Below are experts of layer 9 (counted from 0) of a mixture-of-experts language model. Rows are named router (the router's row for the expert), gate (a neuron's input weights, with its number), up (a neuron's input weights, with its number), down (a neuron's output weights, with its number) and show model dimensions 0-191. Each number is 500 + 25 x the weight over its row's rms, rounded and kept within 0 to 999. Numbers have three digits each.
Before each expert's rows: a language model's description of what the expert responds to; "comes after" lists some tokens at least twice as common just before its tokens as in all text. This comes from a sample of Wikipedia text that the model never trained on. Tokens count by the router's weight.

# expert 2
Description: Table and list structure. Table pipes, section-heading markers, list numbers and colons, plus sentence-opening words like In the, On, During after a line break.
comes after: "\n", "\n\n", " | ", "| ", ".", " "
router:508547486519474501515514539444486486505506457469467536513501544501520487488508502471515516498521474521498479509521563489463468501516473503537501463527498457454525460486464516458458499533499482521528517500493502481516520505514495461529503480567538506490503502547479451514486513504524487469524475474503472528525556502506513503513480510503479530487499510505494541526497489462502466428508462516522475548494547526483492454474478471461528499484505506505515528533460489485487483481497454504520536487522495490508474489521519507520529491511511460511523502518459517485500482514505464460
gate0:494509489539499498494506484496468513470472477505514531513506517495477534501462514537524559486504484572471451508512535540525497507511527518493558475518523488549511519500448499518497540550497542459509538510500548486504510501485489488509501467426469516504526495521511519504481499517470493474535471487498535515483501518523486522497509505451507469472488484475506518508475494506479498554497492517536496516511497500493525467461536533521476516510492505501502479503435464486468486518519485511467523481547532471489515523551468502515528477485517466535498498456482464534491478500489464507
up0:477536522447483487468530484493553522492474511504474502493512492483466493543488522523552512479513531505545538466499508544538490505529490537502514461505479483512464506494498527527500460516518463495490518473503525481490499506521508498489532502537502498471502475553458496509479517527519509492499510518524506480521492478529511498481498544479538537497510440466482486524503486505451490501517508506467503493525540509501488473524472518491458500522509511498511545474514487538552493459496506505448525449505478495526447527489429481481480541498461481483484489485492509491554533462544522512
down0:473484512510498501419577494503472523507508489485489498470470485521466493471522527485487461556499520508472466562483484530516510521524519452487522482472519487427494508487537516485512527532492509482522484473506494490511498484501542520505513504525483563518506493533486510522514545484534523486474478500518515510484493518492487464524541517501505465498504508530527502486466474492533464540441512481496526486508566506509536454515506508525499534538514499506527545503525480522503525453508533524514507494519530533493491476535505502489484515470469506495487481499534529466492519513475516470
gate1:533517512470469513534523514485495482454493513489484513515460481475497516477528489543484488495556475485495464516478510489482509535469477561508511536528490472499478479458536509499489496536454455506517511488506535518526475493540500478526494499518567507487492481500467469498485477500503497521482515517491552506490530514510478477507512448509511475513531551517474480521499500527467517511512489517475486498491500503485511459537526454475486526523509500527527505474501457485525486481493476535522517488524525525510444527504497484546513494510505493445511529510544446521569480446507455492
up1:479506475523482532507528499508542503492497518480516492508478483493504494502512513518496480488512480538530492513517508514486535531531492535480515520485518542467453518463508535493507478539463482509465536488523522475525460507526514519520452495500505502549495500522497503539479493527504516431505496491467542493466518484580469481497522461500518507493465465497479467472523544518556500496530474504475507508509471491494502501494517509507462509492547495476452522499578521506485486466532509493518483547470463490486465516478498458520520524495531520465510467510498504500535495519427500480
down1:481478507499513483540465504473459456486459498527497532468504498518521461499505507459530476467525505536486492461494524469500535470498504477512506498491511482516475455476531522484544466512468525461493511473514518525509510467506543477451530470496466488477501515435473480514492514508475535532510483476492522520514466491525529483493528486478479548524453481474480511498494543442493486483511482524493459507496484466547513511460440490501491479487521516524512503508532489504473521503472490530495486526508516475521484469464498536481523528537500543504524474465489520538515497464481442528
gate2:489525516494519482523551466537470481490522433531487523485508552476491468459513499461501451512530494504516548521506488540493487486520508498541516542513502500478518481467491468535512512483548515530479511523496522509484487518508470493481535457489514509525516508483520518478444464487496483496486506522498471520474513469539480539500501502485521491485495496474523492564471501500467504514524524490514478493561461532492470504468498450518546514547495482510535530477504498487517473509483445501483508526530453471503508475480503514534454530468520492512503496542533520490506473528459501522
up2:543503519491467502501467477462524499508511531492520459543544502480499483507489490487521517534467460499465525510501525492473500508508501516461504515512469442511488482490479528499536509562476462443495491536512488514511516488468505518529510507536568518489542503532502439495497537465463506456497462465551519518533528515519507504462534470533509486482507546513473520507520479477554483476515497520495509523489513490531479492492490485489483498486510498516513504522486467521497509470560474497487482481541493475479509523545509552533495472513498502538470508476489534473453487502492467486
down2:514497553496500479451534528503513513477520510476438459510534496539497558533500500481486499499488520543471484493510486499488508505478478521543490535472513483463482506521545519478508521502515475471546462482496497509509554516483459484496503509475486487493470512539468525512530514499495507466473513495500531477519497501561558491495473526492457527519480467529526547520525564513480500518533533496483503472473520481495519513485493491478502471492451520537448504527504504510465456503547503484518489546473487508486510505537499481510524475511466494474470519492489492450508511482535457498
gate3:526498465471553493483521530474494569455492486525484521521530486477483507484498503459477448520491485506482510499541498520484490541527492498488474511520511497538499462512540530485480509458452480528512493486487574491513520464510520474513539491503522487482508478483498475537484546506511466478514529495480508559507490516538475505496486490508476551472545531462475504505509535468506476492517532533521531515453532500557557475458484469474493518517490510498480487534498511486498487503523515499510477501516489461510487506477511489494523505481499470514506474506517493477499500553499473426
up3:503554519530505497483513493481495476527500498454501535525476507506492486498431502508526474512535521490498530544504456477487514479475498512438504535497507486536490475498512479474493465548485533471462466536471492516539435530505491524481496514485501524501529495465503537494550479487547488486524488490463481499493464495471479548514515468512509511535489444512510482497472507524485510507468501500493471472521478507503460489491509530499487481544513536517534538428499484471486505501490553525473518493492535570488496499484529487486515505522516544501491483520531468480530492502491479473
down3:502505542518472491498501473528481487495498506517483507550499544502509543513521532478472542476486507505502511534514487534490531514522477469529535494499498478517484433536493482506499487548517499483469509504488453495460494497496466543484512508523539491435458517542522533502471529492482482518529480510459461503478472515471491459503464538525498497468456511524492515520514526503508444516493549472499481493481530518481508480547520455475492513511529503509516507530497475479546499482483493497541477513507532459500445504551528529468490552530489493526504482482483483514491448498489517503
gate4:496479437486455500492533527541487482502510499479471516493528520488452500471514465511473511517528504460466504479550553488451490509476491504485506514468535541510500450428495521469454529499517551486475513515514514509508471549500509505514512512518515497468495513508486525497483496487511502518464480497474495508491543486544472462499523517486474519530482482493564434498497494484516523473474486485550490534486500526508454482522516504485536471533479525480477507516501516493484498565457497499496494510457505478503505516504512480537539484535474491520483502518456541506480505529511494481
up4:496472479498524498552457482508446556523470475489510464499477440519547508514468488497510514498486522511488494498485472472486512507464499485479464523504493521539475527499519469514497498506475509503524530478542483518492445497494471538512476529548459541532427524511509499508499486475488535500503482492458501493467489487513501503507490483506488479550489459533508500490514508479473462533464530486511478479481441500502518513514495497495457517495469483541515445442477496497505461518544510483474500487512500526493523513553494550534537489538473504509525481519499466531507508494526490494
down4:478479501489501517506475485489528531541473501475463434529463514480529503491487499454500479464482507537468485550517479488468508475516508527474503513438473511467481495495454502555482517486460499493485490451466510488541504501487508514484503459503490463507526480504504510497526469490519523514430492475508508481527519500481491458552461484498519512537499524463459490526524519443530481471486488475493529498496527484504513523487502496487470489524491497558497528512475521533480507495456514493517529527506503437494481527441504442518489511503466507505481497486511530465511507472527498492
gate5:516484475498475471543469521475480448458513472528469500491498536474490513524520489520469483520512484510539486489466490461468509474482470519479519462493492502483496502516531556502517502556482501496508549483500507490468488505518498430502512488517473521513486554529524457528508486504474499475543489484499542506520490471494537487502454513532495512471482551510528474564536460481502524481487462503543520525501481491479474474481515506518484483531536510478525467459484513488511472484483426499495507501510464510522478493491504495468483494479504483510573469474508494498513527514539497475
up5:494485547494572445434487499522494489538529469540503544505533448532499483492515490487469516513487504498495531546490524502500495521523529463503467497495498510570495538471518485506516464510476480489490448477464484505498474505517479513530500534477484443512489459487489472493503540495522472538485504540519485511475502510503506530501479497498495510540509512517473546495533513491466517530478551501476490468522485494548518529530492475518511502513479489543496482517480473500456494522539529518493454501521524498467499515510501517506526488475475489517442528519498463458478487525487527521
down5:476505523484506541480523540534527457482478459488504502504496521513515504474477516497500506534460476500503536491493514500517544545505503462490478499491498481494519463511551497522456509492517483512469508519484495505507532434513521498477476476513503527524470475480491516524531512500488487485519488488527479515458526524484517517454524517503496506461485536475482515456467497476510549503451493505532477505506480521499503535476476432513476525549513520502516492509537476458530465444467533551477498494476494529537496471528527518531586521479532509488528478523494489480510468526481494497
gate6:534501521504498543495507505486473494505527482560491505507513460506515494480492539501486478475523493488532492533499519529484482497544477510524520506537497515476503489541488491475508475510491466492504466523539482510505481518503510482516455481500529502487445481431500496512499462495486513520488491550502481490511493512523474522552489488515466452510494541485511565496477500469503513491519457511542493508504527489505495480477417489492488484469508525543515479518475533487504461490454462481531502467502531490542510526554451513521500472546490497526556475510469499431518500495493488509
up6:527475493464511499460460453464480477439515522491502482510557506517488492505489470482460476505532542504496497518489478483476522477530483469502527502510512491497495510481483523491496510502449537509506508525477545505545520519487486450484491473533531497452486516518495480533558470527556475480473504471514524509556519494533484502512454513491522486483516474478464484512500472512486520523510476475550472524538531512492485460498442455569496559514492498512527505500503495470459499525504497523484527500514549480510485482503489501497504515474505470475459490516500517449510505516518505500
down6:496485454476492540553449460446505476509519526488535468505519481522505516474476478521481532522498538469478452520493494495482482500503546478515531498526476550462533502486505493464506519477499493528474513480483524496475489496522505476453493503539431495500500530486480483496517491483531498520532459519502491523529495484522517525514487476510490504481485492539521508505482458497528529549500547490439499527538497486473477496581504498497476518487480464471513523484513503498487467520499543511522530485489515537526527475462496497536482486487514503547495529504537502482543494441497502499
gate7:484484498468517519440500489475495496478505455513518492514514457481510491497491484483468511522488486516514516497534493511493540502475513489534490498520496485503543461469474531467493490487459506525492556494490458504555501478476447476494493507466508518552514488495518456501497501565527487489505499478513477493552492461488482492485490505450532487476477516555482499513454478480544485470495514479495479483496499558495520505474487471481478501469516532512525495489495486509521500478453530510529514540510529547501476539532507481494563520494491482469460517477458451470487473491542539517
up7:499518518565477502464505517517478500505499491491489480519499503525473516489479489513515490496500501495529461485464486512478496477530524478528483466489524503504487514478500486509533492490526472498523510474494514457511553472462470492526520481492530513549486489462553551505490464493468461499544480507510467510504516466512542505566435519549521498496496526522483499516509474457498498507516522513524543449497531482478500473487460466480482480488497503471525510539524496491487501499498498499493493474493490567471527512552508546504496519535479504521536476444534547523485435489489525507
down7:542535485505490464486479507480491508481480524569509507496464451504490538523529517473493517487489497523519544465450498475511495485522466515503507484447537467521463492460542528492473485504467498462481482483486472490517540491467520534509494506482500515496531495485513556506501452518480489509537479492527527502492485459521538491519485505517510471460498507473496548480519546510463497510488524497538481488494533537476469513478473502504468486495506536521540457533489500505512474478507495515509488532466525500460544500527555553454536517515497466478507494523517511487506552498509527530
gate8:479516551481493566492513512469507511497517480478460554511532537494499540551458556488530477538468494511490523497495487484493488495482516532475514512494540509500485551498517549488474519523541509414492459549524501498499470507522483477503488503505517484507538514454504447509510495487484482503483484469521498474513510480516530471503498475510527486531465522495438500544503530533516474476477519508545506527507534500523519494472514469506483467473546521497543525519501520506492523474476477475534469537491489505488438520486521531518474506513484510514487522505510491505506496492510533490
up8:510533469496521459489491476444469481526491493491489509521493466495529496510539483507529522485571446501523440516488497558442527507470541510492473500509465556509571481508496468465510501491517483480535458475471536499532530536481464528466495513524532486501494515496525493495534494474487480510501544486499521492496468493507516516490533496536506532494463469570514517520490501518496484478498503509495491512491486439506515468483527502524523506511494513507526538508519489506458469508483477478472511487503492521525498462537535459454496495486493531492503479473512496477488518535534487488
down8:506480535479466529516490515458519493480522507500463530499481448514509479551479508525459475554457461492506523527513502514509517504499483479481469482526496534484480503507511500460490512504508478546492520467497509477550509480480458491472528527504492499469495478553489506531513488536480520515466548497468567492512516506453528491531479507511477531521517534500506519537492493492519476513427524475487502573529524507507493546481446494521480493487483504508515492464525514476501474493477488491507484490501535463469495507497499492476503487488453518515474470480451530479504468502438477512
gate9:503470493475536477512480484503510532525433510512493499447528455502536495483497530506522507530489503504494461526493545509465520521495462484484480479483473535519444527475513482541481531493504529519517512492500503509496481528481511517527473493527526497464512490468489566514510481498527477554504460477497477468500549545516451517558514483470466502483482521528488512481525497489474518479461477519432494504509495520508518488493534502515493491464489499505508501501466507513529496495503510526493468497579490466530494479504501462497497476512507463514526493453462505512543482516552508462
up9:559514476437489545506496502531527444516509474490470545511505525500497521528524479488482514524498482487525513480548511526522488520451515508504501528462493530481505529483471496479485497504524466543504495519549522501513478484514498535509497498467507483501500550502506504496524499504489476492500503515504499466493468507480508554458502537517534469502482504498569468477540491546520532479521470483563457496490443501461519504504480498514466487480519504493490484476474513494428530455536466555497462489467461472512507511505500487509488526480507494472498494507502535521527512482513490540
down9:486505503452470528491415501542504528501472506543533498494512521514481482490459459494553541511505494472496504441500478490496479487483519490495492480508479508504512501464530535520468474440516487508536526454490480523498487511507472481526557502535530502511494509482531507496495533517517543529490479481516526500508497484508504489485481519476461502517483434517499516518511504516507531517503524495526510491462543465533492477518524525474486544485455551499510482503513524496508495493445468521518508486556497533468539466478494499451505515505476478527495491511554490499451478529512504479
gate10:559485504556489529479491495514526492531532485507464512491552520499513541462504544461494513487528534487532529471515489472527490478458460487518532504528514509533473510507508473493517467515475509500519504521543521486478495457499498519477487492526442538476480491509501507508494496494532527545477486478481513507456542489497498525492474493503521500453507530467524527513527481470473527518465542476496509479563501491458475488478477467487520514513499481488519494489497498530472498490519539504508535509454499456500545508535512530509525456477490465503491492515487549451467505492452548501
up10:498494478494540457530537509527485530484460508468460551515483462490511479517503455504481518531482462500482492488517556494475522490522533497492483450450508505512490505501498497485485501526543502514504532542458516505468561548538492529514485513475508490458499476502454538473507468477524487468529517509524499469511505490448499531496504507506523505476480502517486474484475495504556481494504445506501478498439509499484478496490484522500480505487481507510497535516508493476501511492503525509501514528491485543440461475477508506499487568491515498478548514492474430509513481503449491536
down10:548527518469524475478482519535451449507462481495489488482531517506561488467488499505500458508468533485528521488484505535486525520491510540500483475472502475520495496497507506500531525510496496468485488432476451490499514481492469458527539493509496461566486489530517444506528518526450473500469525522519518478501491521501446493506493458505479546514493518504522459501491464491469504489536507510477512483518493476491533519470488486487556528513516540462505478498490502512499458484505495523502509510539516530491522503468529475489470491492479458472505517479474541466514502557496463518
gate11:539519542498502469500483528491559532513495496547442471459516558511490482456504527508564516492483406486538488497464543476481506447489483525492543500502495526496526510539488493524515519491489505508518485526528490501482506488509542476510486499514466464479485552532484490463495505543475477505498449469484508463494527512520489548477479508471487487507538509522516507532511497506511485483546504486516496517536465473458493523529501488475503480515498532498475505574494498508515514502467520510506512495470530497529515484537507494520521479501484459535496513493519483514486524492531509510
up11:481518525545532506549476495520513493507474500481531562523504482506528465469509472456525493503452528474471494500489488480509536524483488480439503530508525473479491486459498535473512507484536525477514521482502478533483504504522476544483514481478488517500497481515537491530539536521498539506485541491468532530479507503469510483488496484551512513486551515529508479513472481524450525513482508525503495501526561518483514505470492520555508485497477445496550529500507498501536513489455458513449536542495508506527513467489486494535480516476482483445505474483491516467475527510504524507
down11:519504510512516488491458504492530453512447465515518511514521520452526464500499492459478472541498476498528518471552520557543488478504480536484470513503494483512513531483479516477491481504484534503533506529487491474495474512486526517494492528490484495482513508473510493486503516493455485547503513539560524506488547470525524533502506510567528520492511488494511512485482548449461448522543521479547510493494470500514471523483482479457505518508520551527511540533506481501475470490494500498521538524524499564512517511489492523485506530510526516510479466475519459493529495449516517476
gate12:465515503498477549514502510510471472505548476484538469495477521455505466452519448505535501465521525495448464478481477474485486511485489441507471512494482479460505477470514541468523451527530474508547499527515509470488487547486511536522485487495527568492475491520496502497519513487473475490482452517499502519534502493538522440485497471529497515513506467498484475495512531494525498486490451520438501487485506514465518491543475519483522493457465491449483498536498511497495491486481505518485507514504514533503540538512494510506515461520494512513510529495464536541491539523512530507
up12:500471536496507513511504511534421514467459514464484477512524522530485500496517506537507561561490489529466466511510517499480511489524498524457477486494501555489499506495559513488485526481467536530501481553488503538495494458483484511503464496486513474486537453451550522467513483504462495480508535477519460474503491484514492499529513525500489468513479532509491489515502492533465497489490522502514517521493499473519540521549539478500480508516531529522486517506495502490474499487484535501533465487484479514475463494491503463459503496466489455511500513526564497481517462494546483458
down12:506476472503495511502507467477489486482475499490510519510485513492512488461487548434501464481523463576514566523526497450481538488478497467486495491492538501524524494501504550504509545517541512470496508517492506473525488529522495467465515506476463506480464481507527478479531484487489478471490523541474490509460492473482527491488556488497468466503479479526514496478501490485525466493537529553491519538541487494519518493465499537566493511520496521511476512507508519550458490468484516523529501442489461478494529528505491510523513453525503478499466495517513526505491501537488532503
gate13:464481483523504513507531494453505448484463500527475522472508483488477489506486513463511489492523499527500513487516523534496549539477536505471548487493476483498464544472535456450495516495469447542485462515502481508511529543461489513479533494516545483468499517449515479489496519562533481492465508515501504485494484487517526474486509484503449500501466515480464471479516494498541500464515445518527516516510508491514486463501514485459528544501487494493488491490520511546514446489475443547484523538517556505507476497506486502498500476509494488494499500516488546506483544485532508472
up13:513504466438493478541471493509475497497523509515461489527464479479465478505475514522524514485466475471508533514476503505486515442510467536522533503496514496528480482478513468497482454480553532464539494514505487506488440493515558529537472475545493504537472480456510507476512447503470457494505496533537468473512523527505497511513524475535524503439517521490507523528500519510548494508476507525547481514558493481520492524497504487525464441490486464498490465534463498471510477520495486480514492476506500501475543520510495526498470522514481511523504521498529508498495471496501459478
down13:561506475482490475517491518495491476530484526501471492520531493527504448522486545490540506517582533502523473471536482539522485496521474550502519514524495497529501513483531549497517487436521490496475505522514536482509507535459469488480498477516496483501536499486541494533479529482483493487463480470498505539515525501506461533499512527489528535469471526506501546478478474472518561541530487505494520478487486492493473483445487527501506524479498488501463464527530510528478512484498519533524526513502530544463482446494491515471493494492493529536485520495476466498505474529474525517
gate14:487535509491533508477494510473465492491457524506476467505524548509483487505482502491520495533494545537486480483532533478509417527521550474461509501473489496466509502545485505536498502516493494483540454520510456518525558518472503483528508454529501476521515518507513486531507467527485453513497472511493461496506446464477517470525473533513519517498462552572507506542493492487532512483528494494466490539519530512474499469461499474522487508516493504518506497497458450496511514489473506471496508487511490492494490475459551506500499519481527467523499515463476524503495519535463503497
up14:487492497491461501542464507446499498503513494497561485490508500513509503515491487511489492486490445500493507515510507507509539489530497513483512528502501489511516547491435498518517530498531457502479493467500493466464506492442533517488520503513503449448503506486475497497476527519511492508493521483515488509486502514516500488426564474472483503489494421481455494490491493517482535497491504496544501474474506508507467520491508496427526499510450492516484479545486501469506474497564480518493504463494493491536493524474522483493546493456473536529455473460513497518495537540545508487
down14:496501509469493490520519523533534498479519527511518547500507508527534473433541521500521501479506504507505517537469554548514495482494481493507493518504543500495496448487489534511501517487486479488467455462510525510522497456497481486515502474510467528524469511495536522532496518463457530503508485514447466517472462527490466566521529464465494526511471475454525469492494524499450507516482508514448481520501488517508472556481532473525540498504468513477528493512476434498468512471506489482467511499512521494453484506511486477489494528501530488497493476535500457517484502552490515506
gate15:529545484522468523498454502478539535500488510478507503518510503461479532468534553483508522499484481515514484494472490508464460485539513499457469532491525463490518483463503537494537523475554511474489503463503487494523471526536539518519515508540527528491467544470486450513467474484487463471518489525511486469519490516525495502478524469504541489471489467512522531515531496501492467487528501490491506466470499489509516480483510515490468478558481498480491476496506485404486520494483475547536527505455514490509519525506488502482487529471518512501505501487506472538469464546483483537
up15:460540461528443502496480519519517522441444498472521539530507546437514504481520503474483517494519495528506491472458524518447479493548491505480454523495489496495543466468483549516523550469484522506508518447498528461493463500532485524507507490488525494508492517489456478523514477493527479475523531503502492487520505561536508537493520499512489535524494477490494531481526497512496461515505472510472521491480497526472524491481471498472501476532493525448497530553467489487487528520496511477532504486468497487494510557520492523531524492491535511498481499482487493535466484511536494515
down15:540435509507536539489493440529466522485494499508512512490467467509469514482547526488490433530491483496527521526548521484458532500528517509521516526519514488483523509470477442494485486494480503498487517482513477445520544483485521519525497486520499483539509506466520486483494545473495498501486467513498477467500530495492494528497519502491519481529498505513557464503496481472538456512510470520516486487484544519502483514488452529482480521503521488514530508541486526498491512498501438528484503490495537499408498472498539507546496496526496521523491544478510476492489460502541496514
gate16:458488504526512503477454495474503474481519485497510492476503530490482526498519514482464490473498495523487480539539494430489512534453511458463481508535548475508489563491466479489485500462472511530516510503518477513503511488480537501527509488570488531456530511500493468521495472486519520517494499498492470528539507452518481491544485547542486501478450470471501522508490480483482534478463473479499459517528459536526457436469460456491474481497465498481463516505485503445535492489486512488492538512509505505502514483508481512523500494532468483512513502474504514488502521493458489486
up16:528508509461490518514514468473449525516516516528524524534550467504515463520465514540530521508470478503519499462444493531499489480560494522534509518513472470460545472491480508496540532533472491466487508462533524510523483531521491551538476509473497504515522495508510539523491501486459484489513461535499507500460494493506499484443541499467490499487529527533498509503551517489493490476528543544510548530485515492505539517534511534485519508478479478529538490518481495508461479484520489500515464476465515466508472536482514528476509495495473519528511479514498519533462506520542488517
down16:513483497461491464525485480565516509512442496490535506498494538526462523568509488499501539461481522493477502519495498489511482465511503490490513460512486499439503513525493482458493557485545498531504453531486486466501487463527509503483502495442473554506541506490476543494496475496538472520483465506503478507510481493500516505538482496518491512526508514540481498471506488545507524524502506493460530508466507468468500492531466498492551462476469482489528555500471512512491496448492527517467505496531477511492527527460512510487498521488508513465519557489486499497475486547536518489
gate17:507498526485459479503498517514456529482492489493521516436516489475525544492536481530510487505484493518490495479479514482528450559553464495504498491517464527519519457568447494527511511490500458473505541468489502500454517468492489531510485471496488501501514522547515571515478470557501530503511507509491491515499559480493506503489527473516501520531503492525499541494514497503503468528496512486502483512483520493521520520486518487483511490490506475476539526475478499500460477504511522476499496488481516521512480537528476535541488486474477494465468589464524479500469544469486487480
up17:458465507466477505511529446478509554472501522508472511543531528480467486472477472526514488485524469464493513481445527509480531483445512500519519461454492512482507488461514466518490465498567528514538444504545469500542447508521450496493476471490485501505496481464476498498496541502497518528512469531501509464515517505524496477569507510503502529507528506495480528482500502472533501502490523551508520483523505506524531504487485521504478483527507494473490495498504525487477504579508475496480500464518498498505471535529532532508521518527483500476535492540510524517530514518505516493
down17:491493528519541491440526495508506493493528531534469489538512451523497503478493512515556484514509501467438477530543529508497480495485493466470508504513501482505535494532496479489491526489502487486494434510504494474545529504527513500455465508486500527492523511520512512498498507525411522472501517504531510488476516484503499427525498474509504501494476554524522486497551535487450506479476491459487527506490489488479550469509531481471497472487507481501497502535473475516487543526491488492456503491514523491529522476517522489516533497503502462502475477527501520476545544477444504461
gate18:485493492507515516540512525464498538516478502518489539478492524491486542498532504509485503497516479526489522482496488525509517517514485508477522490533534481510480485508495461556462470499435504513518468491470483510445533494497490519528492488557484510478510496512527516518470524513485515477536487524497473512438532477506519468515446499509502491456577474563473518549479535512516484493517511508535480478538512502467537513505516475509480511489542448514521539467496480522492483478522504492507492512528517476458558518483522486473467484461483513479541544502493525477499533519505469503
up18:513508479494488481530526522475520494499520537468511484495497514493473496482541492499465493487484524488486497495531522510496516478496510482495492505492513537478546464499518510497509483512519537485530491457547519499472487519523501468479512533526508452491551456538495439463471496505470533535499543508506519548480521433521496503501507567484513506498493422476502514489535503534495491512531505508503530525489543529542430507476529461531526482508532458518472502500509504482477511513512505533535469501491515522504517499484523471507503499534491506474463562559496489504500527527504482536
down18:475537497508481543470498459495493503551515548498483531521513499440498486505478474514512521486511501557493489498526505503482495565524478448484494488522504511500455511475491477517511480508547438538512507507515469520507505535514497519497483556485517497487530518513514488520505509484498543455448479492478502519439474488484530540491531471518498563491491500456466513500487501474464539503502489532527505499506477556494545510487475482479511505471483507484485470489516462514461517505489501534507507511492486486500496480500432501462481492472499521493511428529502537481468501491501500477
gate19:472469523523472485515519478511467496508471479473448508501492545487505491432483485470541475453512507489542496491516511466487497485532461471497515483485506474524498482465513504494485522512542524500520531511526497495501488445511516446545520504471500523540492494512468518483511525514486566480512547506480490483458497548522538494526491530466484484509513545508479523566533524543518534498485492489491520533482507537485496490512477450504500488527527536502528531507490488538464515547478513491520487523506502476477527474534454498516529487504482483470508532535541524479511521498522514479
up19:481464528494504492451518488506487487465521518478494542471476544510491514523505507465529513478493511521492486515486492541490501531510516488479524516464486517507509476470441492498492486471528469564500479486505502477459508489511458462474541529461505497511501476466512478511495518489495519486487502493511479479518460475430500503457451533554459522495494494472531525540483501509500518495472524527520496524519540488520429486545495495534486459508488514495542470481500497525471513499447504531453493527510516457515528501517521482542554508487483446494511511470480520520495511495506517539
down19:486560536520547479527540488485520471489492555510537519496522530488467505503492520485507553465531505486516531511519463480513562492498534487510456503473503485454482523563472480451483475500470520533517527540480536488497485527461524478530512504478485483504489544525529508502502477507525474505488485502489533523516499487505515520490473484506507479489516512476520475501521513497490533511514475490472463565493480511500542504550465502514486479498486491534519485520557507536471488473489561508506542494517494489518497556514489524482466488503507480502521490525487501522522460476453523533
gate20:505464518470509484496492503501473522475482469508522485522507547498514540494515497522504477497471472508457504537494531458533502530502521487482470493493534522506531472459458540523550490499486486483512512486509501471484507468469508493496513501549520524491496477507515532509480497475469500485473501482483532472477503468526435488502517506537479478451498497528495485458492530475482495483462506529520463563504549526500497486493498546480504483527547510544516496516474499476459529474531434530449529474490532493516493505510551537510478493474475486494515499513486470455459558492519515481
up20:516505489522495486487516510486502451494575491472498483486504463497467463488480496477478512478521533529481495485501474479500462482555509498521505544526515483514489503500519480472505502524525498476448510494491470503512526517502467475514494524483525491506449515485480503510539438534494508442501473495512484573486497557489551512518467480492528524538483499458484475503483499507496501518490496489478497482482455514515499473455535465517484522512460569463487547467544503509506479515456537502479498496496532530472515507517508460512472474497498543522496475515487543519487454510505507531
down20:519515499522484492508452527455498455532501546472494510517503568539527540544513522496513501463517452478497481541489506501484470497498511480560486459526467510525516470522480526534464515483514460514505521484519489470498518500505519471455467507532489482519507504489515501508536520481532480481479478509446463521494518489516479547550480442500492466518484475520495501477476476519518497500529483480498464513458479516446480502493488446507508504484523496469481530480465491518488508527494486497506522532493495487556523502457500529492492510498511506522453475540538468509507495509469483553
gate21:484510494479511502468505510474519480519521467498542496478462549528530524547499519503531527502468507492551581538513568489514500537519486481535465456516526472539530484527487481470511453504492488506493504498521513509520493469495476459502498487503515496483491503499494471484476461526536509512515500503471484481496482510509511522471495474552518480477501521468504483550484513483459520556532510530481427472510478511470518468476475525520488530503526496501494512524448489503506518486530523491489511479478514529430488513530487500501498563517491477476513537504508466477507497498475472514
up21:571479530525487493485526509483433492516484562467513491492516523470498498501551487471529489486492504514511513496526503520493458498488513479461496503584502517480471500504491506514518514467549524551498476488483518510461529499524496458458521483555486516534522468462485493483520523489503490503475539531490504501512485479492534499519463484488468485490476493513506497492468472478513527523454506474496503472473484498520543562496503494510518540548473471503496539489505505555521499499491484499489489475489489501502488507515546515499493469448500549515487513469500467460510544535483475528
down21:497501487554486538471533477545500522483493545502518482523468483472509457515495463528494474514497486479499496497496498554487517547519481512489539511518492522474474487535521529490481482523486466520491498552490503502482486511514519471502455481508523549521509506469507505512483524517505476535491502522513495522449508486470460543498555520532530474473530481520471495498468539454481555516494509495497462493502550523489470487482519505470521482430488491502488472539509463533503451504517514459465501519478510469513498489501532484486498530521519465462514547480507466505501529516469474546
gate22:510524530498505495524511518487502459504518484476522507507463526501519504509505496527503458515508496449492451482514488473529541501474497525471492507507508530467477474499470497474472533485500524510503547522503497499473501474486514523537485487473500542521480511532525484570478509502517533545500534523499549463453500503511529449488511482496488489495520553529513499491489477546533512466473512500430506503491448538492487527522530523508459548483525495523461522513421465532510471485530527503503508454478472477517508521493498497473488436489494482520498476498489509506539475483491531512
up22:535558496434503509502490481497505514486496523502553477526462504480485516462530481508503533518497499468514499504508505476500500514481505492536480464461535541460534540515517501513494512506478506448482527551520497506526522522519528455503514499440496462445557560484510507475493469484500509495496492513501520546558458490517506480515551528521508503512521517504477513487545509522556502546497485520506478472496469539491503497474533514501493462506468478464497446494494471485496485527490522517474551505500518510511457511532497486499483478520460501472495547501510475499499481505520500524
down22:474526513467518479534483529492562499560508487499511478520479499478513524447490486453511483518513503502503477478454497510462467502525512456478494497493510491504443524502501463544549484447496469494494473506534507494522537573527514509490448519488453489476526486488526513466507524496465509462479498492482493481522498479513507492490510497507510476546499508515502499456535483487506514518487500558485475495491500515492467459464516439515464520521468492516489461489504456497518474488501497455486528479507507484446479454480503452498486485472468517482474518501507480513529530473506467510
gate23:491555487430508498473481498549517527571511489466478515468493506523515478495510537520523524497512480505515513519531549505478490505517510450513473476485494553486479454498480511485477535508487495474495563487528539492502441482539513492532507548521535459519500484504468544545477448499478476519477515500510493511485497516524489528474486519499552518531513530505514507518483496466467483487554500520482524501539523495486464477511519518506539474527456471509487502503477487465484514517461497526498520494475470503470498507474482522544491504536488500478458513512487454521493512495527501511
up23:506523494519504497484512464495513487546515502540503459501535475538489490489514494456500504533523515499522504478501487476489461505500524507497474476472497523463524485489541495543525497531517507485489469491495463536521501510491527524504504509483509472471463527481468545484491480481491448500480485496481535515498542499505512529452554528508500502495507458502523487476481519499506472479519503467471527485518508514513471470452514524532515471436488477502523447502505501407485473505500531539485451527465515498530497459446534518492526551504497478462497528490454476505516516509484453522
down23:515512507537478526512517497460537496472527496485462498517511537582526495461513516478515468484468492493468513482499488499491518468465494494494586547505491516485505479496485508491505501548490537473499482529492529519512499481484483509463499460466511485501572495521472555502488516466480533521463499516518456510511519476509496478530503527487511521524475497507507522473505524520487480500515520539485540511531539510512493502479497575524522518481531517513548531516554494482484507516504508504501473444486489485536523487507547504496537505488537461436489513501495515525502492523482520484